config = dict(
    n_layer=12,
    d_model=384,
    n_experts=192,
    experts_per_token=6,
    d_expert=64,
    d_shared_expert=0,
    activation='swiglu',
    moe_layers=[0, 1, 2, 3, 4, 5, 6, 7, 8, 9, 10, 11],
    router_score='softmax',
    normalize_top_k=True,
    routed_scale=2.45,
    balance_loss=0.0127,
    balance_bias=False,
    router_z_loss=0.001,
    n_groups=8,
    groups_per_token=2,
    init_std_router=0.00939,
    lr_router=0.0015,
    n_head=6,
    n_kv_head=2,
    head_dim=64,
    vocab_size=50257,
    norm='rmsnorm',
    norm_place='pre',
    norm_eps=1e-05,
    positions='rope',
    rope_base=10000.0,
    rope_fraction=1.0,
    qk_norm=False,
    attn_scale=0.125,
    tie_embeddings=False,
    parallel_block=False,
    init='normal',
    init_std_qkv=0.0401,
    init_std_o=0.0,
    init_std_up=0.0401,
    init_std_down=0.0,
    optimizer='muon_variant',
    lr=0.00691,
    beta1=0.9,
    weight_decay=0.0,
    lr_head=0.0084,
    grad_clip=1.0,
    warmup_steps=200,
    schedule='wsd',
    decay_fraction=0.941,
    decay_shape='linear',
    final_lr_fraction=0.05,
    batch_tokens=131072,
    seq_len=256,
    doc_mask=False,
    z_loss=0.0001,
    train_tokens=957900000,
    steps=7309,
    dataset='wikipedia_en',
)
Below are experts of layer 8 (counted from 0) of a mixture-of-experts language model. Rows are named down (a neuron's output weights, with its number) and show model dimensions 128-255. Each number is 50 + 12 x the weight over its row's rms, rounded and kept within 0 to 99.
Before each expert's rows: "comes before" lists some tokens at least twice as common just after its tokens as in all text. This comes from a sample of Wikipedia text that the model never trained on. Tokens count by the router's weight.

# expert 81
comes before: " | ", " |", "°N ", "\n", ".", "°W"
down0:40 57 60 55 47 49 54 59 44 41 33 36 36 34 47 38 61 68 51 33 70 56 36 66 58 52 57 46 45 71 59 59 67 62 49 52 64 48 48 55 67 39 67 30 63 42 58 39 62 65 46 57 52 52 29 34 62 58 54 51 39 53 37 57 42 43 52 74 37 43 45 55 52 60 61 35 47 59 71 54 44 18 37 37 63 47 59 64 45 66 26 45 47 38 85 58 54 50 74 66 49 33 42 40 44 32 59 45 54 43 40 28 50 40 50 61 65 64 44 38 46 48 36 55 59 46 27 64
down1:73 40 55 43 51 42 41 30 67 43 44 53 63 49 55 58 38 66 51 30 48 50 58 38 33 35 77 47 51 56 45 59 62 58 61 46 50 66 46 44 56 72 49 61 59 77 47 43 57 59 41 48 61 57 57 44 50 57 49 55 61 34 52 57 57 55 61 53 43 63 60 55 27 48 70 58 44 61 44 60 39 56 53 49 71 63 52 54 61 52 57 41 60 57 63 42 60 21 54 63 69 50 70 43 64 36 47 54 56 55 45 49 37 48 52 58 56 48 52 37 53 54 40 45 36 41 74 44
down2:63 44 53 36 51 47 52 53 57 61 43 49 64 43 48 60 39 40 63 67 38 56 51 51 61 45 67 38 60 45 45 55 45 61 38 45 56 45 68 45 39 56 37 38 56 47 44 65 66 45 56 35 62 58 41 38 50 86 63 64 52 44 46 49 59 41 73 60 47 45 51 69 45 56 57 55 52 46 27 63 53 57 70 52 44 54 59 52 59 25 36 52 42 58 46 48 48 49 51 63 53 74 62 63 64 56 33 65 54 29 45 60 38 33 29 50 50 38 59 49 58 60 27 41 68 39 43 61
down3:66 42 59 29 38 46 58 34 49 55 32 90 57 45 60 49 54 60 45 84 63 45 45 71 47 53 42 81 37 45 49 47 23 63 61 45 64 40 46 54 42 43 62 44 51 21 39 44 59 32 58 28 41 53 46 47 33 65 57 46 54 50 51 63 28 32 47 39 67 44 60 31 48 51 53 48 47 44 51 58 47 36 40 43 36 78 68 47 58 30 38 41 66 56 45 50 63 46 52 69 39 54 41 46 62 52 52 63 48 47 41 56 46 33 23 52 43 50 35 26 51 55 68 46 61 44 66 69
down4:45 62 79 34 64 44 43 51 43 64 45 33 33 53 52 50 41 47 60 28 35 44 40 43 49 52 67 49 54 57 58 42 38 58 51 49 54 56 36 48 38 38 40 37 80 47 38 58 52 50 25 41 65 46 63 31 58 70 75 45 47 41 45 66 34 59 49 31 57 35 63 49 43 45 58 50 41 64 53 60 33 38 38 57 43 35 31 43 37 55 42 50 48 69 50 48 49 53 54 63 64 49 72 54 45 48 61 18 62 50 56 55 69 42 48 47 70 40 62 51 80 42 49 48 63 65 50 51

# expert 15
comes before: ".", ", ", "°", "th", "–", ","
down2:59 30 44 38 54 57 42 34 49 54 56 45 45 67 38 53 56 36 26 50 53 24 39 43 53 26 45 36 52 65 53 61 39 52 51 40 58 61 69 53 39 27 44 47 42 24 46 59 41 52 43 52 56 36 50 46 26 44 62 31 43 69 39 44 43 46 62 40 63 49 51 55 56 48 58 51 53 49 58 57 31 58 55 72 43 48 51 57 49 60 34 57 54 57 39 51 62 58 55 59 59 74 58 51 53 51 67 42 77 42 49 61 50 63 39 45 43 66 58 52 40 29 70 30 42 28 68 78
down3:50 47 42 43 32 43 52 43 39 64 45 42 27 39 47 49 52 38 39 44 52 39 59 41 47 56 41 47 46 49 32 47 56 66 72 78 56 52 38 69 59 48 42 52 57 54 58 61 41 62 27 50 47 47 49 59 36 35 34 60 73 56 70 35 34 54 29 49 49 44 60 51 52 54 36 69 25 47 40 70 58 31 52 51 41 53 60 54 44 54 57 45 39 38 73 69 57 41 54 54 33 54 46 62 51 48 52 58 28 44 53 66 39 46 47 49 53 50 47 48 66 60 54 53 44 49 58 69
down4:53 55 37 49 55 40 53 51 49 48 50 63 39 46 61 35 44 47 50 61 38 46 40 52 59 52 65 36 34 49 55 68 60 43 25 40 53 63 35 42 57 41 43 51 60 57 63 73 43 52 38 52 54 61 43 48 49 18 44 21 49 52 57 55 54 47 54 23 40 48 57 31 51 46 37 40 31 52 68 37 31 59 55 37 51 44 58 46 41 48 62 58 53 39 29 45 57 33 39 45 44 56 57 53 62 73 38 59 54 77 40 54 56 59 38 57 35 54 68 48 39 57 57 41 66 51 45 48
down5:41 30 43 76 32 67 51 32 50 54 55 11 58 58 46 23 51 47 48 53 45 30 69 44 47 37 44 59 39 49 48 47 54 47 39 46 24 56 42 44 61 47 57 66 33 51 43 56 54 65 39 45 26 68 40 50 56 46 37 58 57 58 45 36 41 63 59 54 52 46 45 49 54 39 31 73 50 47 38 59 51 40 50 55 38 57 41 49 25 33 47 47 22 36 48 28 49 43 36 41 47 62 37 46 69 46 61 50 39 61 38 58 52 51 25 41 26 38 53 52 71 54 38 33 45 62 84 47
down6:40 43 65 44 47 33 73 61 42 44 61 64 47 49 56 34 21 23 39 52 50 56 48 19 46 59 43 55 45 57 61 53 49 61 72 35 63 60 58 50 53 78 32 62 30 31 44 53 40 57 63 56 40 54 33 51 44 34 58 66 43 39 33 58 49 26 65 50 53 57 36 60 18 31 51 40 54 32 48 48 62 56 48 57 61 35 53 53 61 25 27 62 56 42 42 77 66 49 39 44 55 64 41 32 42 56 68 59 63 36 35 36 34 71 55 23 57 45 48 67 52 53 59 49 53 53 47 31

# expert 173
comes before: "\n\n", " The", " In ", " He", "5", " This"
down0:69 45 37 34 52 65 38 64 71 29 30 38 54 53 24 46 40 66 45 37 47 49 55 45 50 31 50 35 49 37 58 71 41 26 49 43 68 46 48 51 55 47 52 51 42 50 37 43 42 58 64 56 65 31 62 50 76 53 71 46 65 52 83 61 62 52 44 74 61 50 60 51 57 50 42 51 56 39 52 44 45 75 71 50 52 58 40 38 28 49 45 76 73 25 47 32 58 50 47 46 62 64 42 63 70 69 64 41 50 40 33 66 60 69 46 50 48 44 48 34 49 61 49 41 68 58 51 60
down1:60 44 48 78 46 64 43 71 58 59 52 62 57 35 66 39 60 32 39 50 46 52 49 33 41 49 65 45 50 53 57 26 45 42 74 22 52 74 46 71 52 59 44 62 53 41 41 69 66 21 36 51 51 41 53 29 56 63 35 77 57 41 56 51 63 42 62 34 49 56 49 57 45 35 36 42 43 54 52 53 57 48 33 45 55 58 56 73 26 39 63 36 58 57 48 46 54 56 67 35 47 59 48 39 69 46 18 41 58 45 29 30 47 48 48 51 51 49 69 60 49 64 40 70 70 46 50 53
down2:48 44 75 65 56 69 50 55 32 70 32 48 62 32 77 61 49 52 54 53 45 68 42 47 49 51 51 50 44 61 52 49 54 40 39 26 68 57 68 56 58 55 47 65 55 63 49 66 29 28 51 44 58 55 56 45 60 54 30 63 65 51 45 42 55 49 50 35 32 50 72 79 55 48 62 57 50 57 51 50 68 44 56 62 70 44 54 65 40 36 57 33 47 57 45 54 41 35 69 47 51 59 53 65 42 43 36 51 43 57 38 26 55 66 34 53 61 59 64 59 55 49 45 76 27 39 67 37
down3:47 71 44 57 55 37 38 53 43 45 51 36 43 31 39 42 77 28 56 52 58 42 68 57 41 56 46 54 69 43 69 61 43 34 47 76 55 64 48 60 48 64 49 56 43 54 30 52 44 45 53 34 44 48 56 47 62 46 52 40 50 46 48 34 82 50 63 34 60 44 37 67 41 40 30 41 57 52 40 28 36 65 33 62 46 64 49 43 45 58 61 40 52 23 56 33 57 48 52 55 56 50 40 71 48 59 31 50 45 43 48 57 44 48 32 63 54 42 54 52 31 55 38 49 55 32 58 62
down4:64 49 39 34 43 80 35 38 42 27 45 59 45 45 58 43 30 75 71 43 59 33 54 43 70 50 37 50 37 52 57 40 48 48 47 59 59 64 49 66 32 53 34 30 49 70 57 44 58 59 48 57 56 32 40 37 75 52 57 58 63 44 70 36 65 56 54 50 51 54 47 67 46 41 52 50 42 64 29 52 39 53 42 51 39 31 57 49 56 36 34 50 36 69 69 46 48 56 43 65 38 36 58 54 52 50 75 52 48 62 51 75 43 35 56 42 49 68 50 61 57 44 49 45 35 44 42 44

# expert 73
comes before: " | ", " |", "% |", "% | ", ") | ", " ("
down0:35 58 37 64 44 48 52 41 43 37 71 37 49 65 59 50 43 52 42 39 67 35 44 43 41 49 56 41 63 62 45 42 43 48 48 44 45 45 63 43 42 58 44 56 43 56 70 39 43 59 63 44 46 32 60 57 37 53 30 45 40 43 48 27 56 80 26 53 72 53 48 38 38 47 57 52 55 63 50 39 60 60 32 43 63 45 45 59 66 53 64 45 45 49 64 45 12 45 51 65 45 47 42 53 45 58 55 49 49 62 50 49 30 33 42 70 67 51 65 41 42 75 56 42 43 51 33 36
down1:38 56 54 46 58 43 36 69 47 47 34 63 61 51 59 28 38 38 69 56 44 29 43 52 30 64 41 41 50 44 57 69 34 57 55 56 49 33 53 40 75 47 41 57 56 40 40 42 50 53 46 50 67 46 52 65 67 66 64 55 58 60 49 58 56 35 52 59 45 54 50 60 48 66 48 60 49 54 53 63 39 40 48 56 32 63 44 55 63 55 34 58 38 34 41 59 44 48 55 52 62 51 64 57 54 28 43 27 49 71 46 53 30 60 53 63 47 62 36 47 65 46 51 48 66 49 34 87
down2:42 35 63 47 41 38 54 46 44 55 65 71 60 33 61 33 48 36 50 45 58 43 50 58 58 44 54 61 78 59 66 48 55 52 74 56 72 29 40 54 48 43 62 48 46 63 34 50 36 54 22 66 52 59 35 57 49 47 60 42 40 43 22 55 57 69 77 58 37 46 43 65 31 26 38 60 47 23 47 68 41 45 43 43 52 49 58 71 79 57 33 30 52 44 72 49 60 61 52 52 69 47 54 51 61 63 41 48 53 61 44 69 28 58 67 38 66 67 67 45 52 56 54 58 60 48 54 61
down3:58 45 56 63 48 46 57 63 53 50 49 41 52 54 73 47 45 68 46 58 65 45 36 64 60 68 42 57 25 50 52 43 48 57 53 50 49 43 71 59 47 52 48 53 34 44 51 37 48 62 52 60 44 38 54 37 55 46 55 64 57 45 53 43 45 56 28 62 40 22 59 77 46 57 39 35 30 52 32 58 26 34 38 32 73 46 48 38 47 42 51 53 48 74 51 46 61 62 43 51 46 21 68 64 79 35 58 64 61 15 39 43 35 36 54 50 66 52 51 45 71 56 59 77 58 53 43 44
down4:33 55 36 32 58 43 39 33 62 57 63 41 30 52 42 64 60 54 44 50 52 31 40 41 39 48 46 47 34 57 66 64 55 31 49 33 58 34 79 56 49 58 47 26 67 48 59 46 42 65 52 70 48 79 57 38 35 38 63 34 31 48 51 77 46 37 46 67 48 56 47 45 54 69 55 41 45 40 38 57 46 89 51 64 45 54 44 36 43 47 43 49 38 30 52 21 42 44 63 34 54 54 37 60 47 59 63 46 66 32 51 58 51 53 39 64 53 54 62 54 70 63 66 46 71 48 29 59

# expert 125
comes before: "\n", " and", " |", " | ", ", ", ","
down0:35 25 74 40 43 71 60 69 38 54 54 27 60 65 49 59 51 77 51 57 52 73 42 38 64 46 45 63 52 56 54 48 63 38 53 57 41 60 46 51 58 49 54 66 18 60 37 43 16 46 72 33 45 53 52 34 26 45 61 52 67 57 62 51 44 43 58 42 63 33 58 59 38 56 59 50 66 48 52 68 12 45 62 56 52 65 61 70 44 70 51 59 52 45 21 60 18 50 60 38 41 51 75 57 35 36 41 44 66 52 55 50 49 43 53 54 51 52 62 43 63 66 50 58 43 50 51 54
down1:61 49 38 63 54 58 55 50 70 37 36 64 50 56 53 46 52 64 34 51 41 37 58 61 38 49 40 50 48 49 43 47 43 59 24 68 49 45 44 48 66 52 40 59 56 55 22 49 48 57 47 38 52 46 53 61 25 51 38 53 54 57 45 52 51 32 56 48 54 72 61 46 42 48 49 44 47 43 50 37 50 50 37 46 57 70 66 40 76 26 67 57 38 38 72 75 45 33 34 50 47 43 46 55 42 56 52 43 71 49 44 69 41 47 55 49 61 41 50 84 34 34 43 43 44 73 49 56
down2:60 36 27 32 48 42 25 37 76 35 47 51 42 23 33 51 29 30 50 75 37 46 59 36 56 39 37 61 47 53 42 61 51 39 30 62 75 59 44 54 36 42 45 23 48 51 47 71 66 56 44 68 58 38 51 48 40 58 63 51 42 56 69 46 44 51 51 32 53 50 50 42 55 38 79 54 51 80 41 64 53 59 45 32 63 35 50 40 44 59 37 42 43 64 45 56 44 60 56 50 64 25 53 62 59 66 38 47 72 50 52 72 45 40 55 63 48 60 43 43 43 50 51 60 42 52 66 38
down3:37 47 51 46 47 38 53 55 70 37 52 55 40 63 47 64 49 58 57 32 56 66 52 36 63 44 54 50 52 65 47 53 58 54 40 56 65 57 42 44 41 46 67 36 43 46 79 56 59 40 39 51 49 51 37 53 67 45 34 63 31 49 40 37 58 55 71 56 37 61 59 65 36 61 49 58 63 52 38 42 52 57 63 80 33 48 49 51 45 52 55 44 44 28 51 60 50 62 46 51 64 46 58 47 28 60 30 28 43 44 53 35 61 46 53 51 58 39 39 59 15 31 63 56 24 45 40 43
down4:34 42 29 58 44 62 41 70 47 39 37 68 52 43 53 28 46 40 57 43 75 27 48 62 45 27 48 33 37 68 65 64 55 37 44 35 31 40 71 66 55 39 59 43 46 40 41 60 75 51 48 75 37 37 47 33 67 47 61 74 64 47 54 42 34 61 59 39 26 55 40 52 65 36 61 45 37 26 57 39 53 45 65 44 48 62 41 52 42 47 42 43 68 61 51 36 60 44 53 63 24 58 50 19 49 41 50 43 52 45 33 39 35 54 26 36 53 35 48 45 48 30 53 38 49 40 33 59

# expert 124
comes before: "\n", "\n\n", " |", ";", " =", ": "
down0:33 42 45 55 26 37 54 49 13 55 33 40 43 37 32 55 43 68 50 52 42 46 41 46 28 51 66 56 46 46 63 53 62 50 44 66 62 65 55 47 51 44 56 53 48 55 55 45 76 52 62 49 71 46 48 42 58 60 38 66 53 32 64 31 36 40 33 50 57 52 53 40 44 59 42 21 54 58 31 49 41 56 36 39 62 59 75 38 43 45 57 50 33 54 49 52 33 47 32 50 60 38 55 58 60 51 88 75 55 35 35 57 59 42 42 32 49 48 44 67 70 26 58 63 47 46 58 29
down1:58 67 37 51 49 47 48 54 57 46 40 30 45 38 30 30 47 47 55 59 77 27 37 58 62 30 47 53 60 52 49 37 66 61 52 53 48 52 36 58 89 38 37 51 35 54 60 38 66 51 53 71 53 35 36 70 61 48 54 65 48 28 42 35 59 56 66 49 38 51 58 79 32 69 40 50 37 50 63 36 72 50 55 43 64 67 60 57 70 18 37 48 58 56 36 65 71 35 49 65 49 35 66 44 46 60 33 60 47 56 44 62 42 37 59 55 68 73 72 59 54 33 54 42 46 46 45 39
down2:52 55 57 47 39 41 57 55 68 33 31 41 30 54 48 42 59 70 61 39 56 54 44 32 42 45 38 39 45 57 55 44 40 58 45 53 32 38 43 42 54 37 45 57 61 57 53 63 48 54 46 61 23 31 38 49 56 37 30 42 53 41 37 53 16 32 52 41 35 54 52 62 39 62 43 32 21 56 37 55 56 31 44 70 55 54 67 49 46 64 45 46 35 29 54 60 38 64 51 55 66 63 60 56 56 71 43 34 55 33 36 61 38 38 57 61 48 60 50 55 52 43 62 59 53 62 71 34
down3:40 55 34 74 45 44 61 50 51 31 36 34 60 51 34 28 53 59 11 45 55 69 48 48 56 46 38 48 41 53 45 44 64 51 58 79 49 47 31 46 35 48 39 48 65 48 44 30 65 68 51 41 42 47 60 33 59 47 70 56 54 52 42 59 31 55 52 55 39 54 41 54 43 71 64 50 83 61 60 61 55 63 47 69 60 58 62 55 66 69 45 49 69 60 64 49 56 53 63 36 62 33 56 50 33 66 48 65 65 62 55 63 39 52 62 54 68 54 53 46 61 43 24 35 28 59 33 53
down4:51 40 60 37 47 39 53 54 56 56 68 50 55 40 42 65 24 46 52 47 51 43 69 52 75 40 47 49 44 83 59 25 56 70 52 60 37 53 31 41 52 53 57 62 47 58 50 60 58 52 46 71 49 51 61 43 57 20 50 61 45 43 41 53 39 45 41 32 38 32 54 47 46 67 54 49 49 52 63 43 34 51 65 55 60 66 58 41 43 35 54 12 49 53 52 66 36 56 52 51 59 68 33 37 57 62 44 45 71 49 31 67 46 54 35 43 60 53 55 54 52 24 67 66 64 57 65 55

# expert 132
comes before: ".", ",", " |", "–", "ation", "ated"
down0:42 54 47 57 51 48 45 49 78 31 51 56 57 48 46 31 62 37 73 63 28 57 78 41 48 35 56 56 62 47 62 62 38 51 53 44 42 77 56 44 48 23 48 31 76 65 50 52 62 40 50 56 29 41 56 40 56 60 67 41 48 65 45 54 47 56 68 43 73 57 50 61 64 56 46 66 45 74 54 38 52 53 77 64 68 43 49 39 56 34 65 40 50 31 67 47 36 62 41 57 28 30 59 37 60 48 31 63 50 58 52 50 38 62 59 38 42 62 35 39 46 34 59 46 49 54 34 55
down1:77 37 43 39 35 31 58 41 42 57 60 46 48 31 63 32 55 50 43 62 43 69 37 52 59 60 32 68 49 41 56 41 49 46 41 36 51 65 27 52 44 41 60 61 50 45 37 42 20 44 67 49 36 50 54 54 58 45 35 49 43 74 47 37 36 38 52 47 60 48 58 32 52 31 64 41 34 50 52 55 55 45 51 52 50 47 47 68 59 42 49 36 60 48 35 39 66 54 52 57 93 54 38 48 26 47 69 75 54 63 33 59 53 64 48 32 47 61 44 60 46 39 63 67 58 54 34 61
down2:42 60 57 49 40 49 71 34 39 39 48 51 45 51 46 54 49 56 57 58 43 42 47 45 43 63 42 42 35 68 57 56 49 75 64 25 65 40 65 56 54 48 63 43 48 63 46 53 39 43 65 35 58 51 49 52 61 41 46 52 49 41 34 56 60 39 49 55 60 41 50 48 52 52 51 65 68 44 45 53 58 66 50 60 63 47 64 52 43 39 43 59 45 37 29 59 69 34 62 23 67 48 52 65 43 58 24 60 67 47 52 46 46 41 49 35 68 44 53 36 29 43 44 36 35 55 21 58
down3:40 56 56 40 63 50 76 47 65 29 37 52 46 52 54 58 57 41 45 52 25 55 49 47 60 51 50 52 27 64 32 47 56 71 71 52 44 59 50 54 49 48 59 42 42 62 65 47 48 29 70 57 29 53 37 75 45 70 57 39 56 50 36 52 30 59 53 38 56 60 66 43 55 56 47 41 46 60 47 50 45 64 38 66 48 78 43 50 38 36 49 58 61 47 24 67 73 47 44 65 53 37 47 67 41 53 54 67 18 57 46 53 48 54 64 50 36 52 43 44 67 42 53 51 49 44 53 37
down4:58 38 33 39 31 41 32 50 46 52 45 54 51 56 72 50 59 36 50 32 33 54 33 37 63 62 49 59 54 46 48 64 49 44 39 49 69 63 62 56 25 47 51 38 57 55 64 54 54 56 21 43 40 42 55 39 52 57 48 51 26 37 40 59 45 46 46 51 48 81 60 54 54 42 43 72 42 49 64 37 50 67 47 38 49 58 50 50 39 32 38 46 36 45 60 66 63 43 51 49 47 19 52 40 61 38 59 43 74 54 69 48 51 57 42 64 57 61 36 46 51 42 54 60 46 55 63 46

# expert 134
comes before: ".", ",", " | ", " |", "020", "000"
down0:60 63 40 46 41 49 34 48 46 47 59 56 51 48 67 47 42 72 40 54 53 39 31 53 44 42 45 36 47 52 64 46 61 65 31 41 36 48 64 46 39 61 66 55 51 45 47 53 59 51 44 33 50 43 31 41 56 27 32 48 56 48 54 69 57 72 59 35 56 42 43 27 39 44 22 49 58 46 70 58 35 42 38 43 62 43 55 56 52 56 62 44 70 50 60 63 71 37 47 51 48 66 60 42 36 43 37 43 56 53 55 53 59 41 30 44 39 67 41 38 34 56 33 26 52 39 36 65
down1:63 59 31 49 44 35 46 66 62 55 62 81 49 38 41 50 66 30 31 33 29 39 60 31 46 67 70 42 64 36 50 31 40 30 47 70 30 57 46 47 49 66 39 47 68 49 54 64 46 84 62 60 26 60 57 39 49 82 56 54 70 48 71 49 65 40 53 61 52 61 31 64 49 43 44 50 60 15 38 55 60 29 35 47 54 54 58 55 58 28 57 71 63 56 50 44 59 47 64 47 50 67 52 58 48 48 46 59 71 33 39 31 31 48 33 35 52 42 55 52 34 43 52 40 73 53 51 33
down2:48 46 32 43 62 41 69 40 75 43 52 34 38 31 46 32 62 54 63 65 48 06 40 65 43 52 56 55 49 46 68 61 59 42 50 51 57 57 50 37 30 67 49 53 33 47 49 37 73 44 57 69 41 48 42 52 51 49 46 69 44 38 55 75 38 51 54 59 40 41 51 47 52 44 69 61 68 39 36 39 57 62 65 54 58 43 29 54 60 45 55 40 79 61 23 35 43 50 65 51 68 41 40 59 58 49 86 65 38 40 44 60 55 65 58 51 42 40 56 43 54 68 51 62 48 24 48 50
down3:61 69 46 63 63 38 46 36 59 55 57 38 45 41 57 70 39 42 54 51 58 57 55 45 52 66 72 51 49 55 27 59 54 50 61 62 33 49 58 60 51 63 54 33 44 49 66 59 45 64 33 72 52 61 60 38 63 48 45 51 38 33 55 27 49 57 45 67 59 44 39 46 62 76 60 64 39 35 59 38 37 42 42 40 51 41 52 43 62 42 36 44 73 44 43 77 66 48 41 31 51 72 43 24 68 49 43 49 73 57 44 32 65 43 55 50 73 55 46 58 60 46 68 56 64 70 45 78
down4:58 47 47 43 48 39 73 46 70 46 45 50 28 58 38 47 30 52 36 23 57 72 52 55 57 57 36 49 68 37 28 36 50 64 42 65 32 34 57 66 61 26 44 35 52 64 52 67 52 61 44 43 49 50 63 32 52 49 47 78 43 44 43 64 43 56 36 54 55 29 39 46 20 70 46 43 50 42 75 43 69 62 37 63 43 46 56 58 53 47 64 49 40 48 66 46 45 42 59 39 45 70 48 48 65 56 40 50 44 62 63 39 28 72 41 63 61 66 45 27 54 57 36 64 46 41 49 56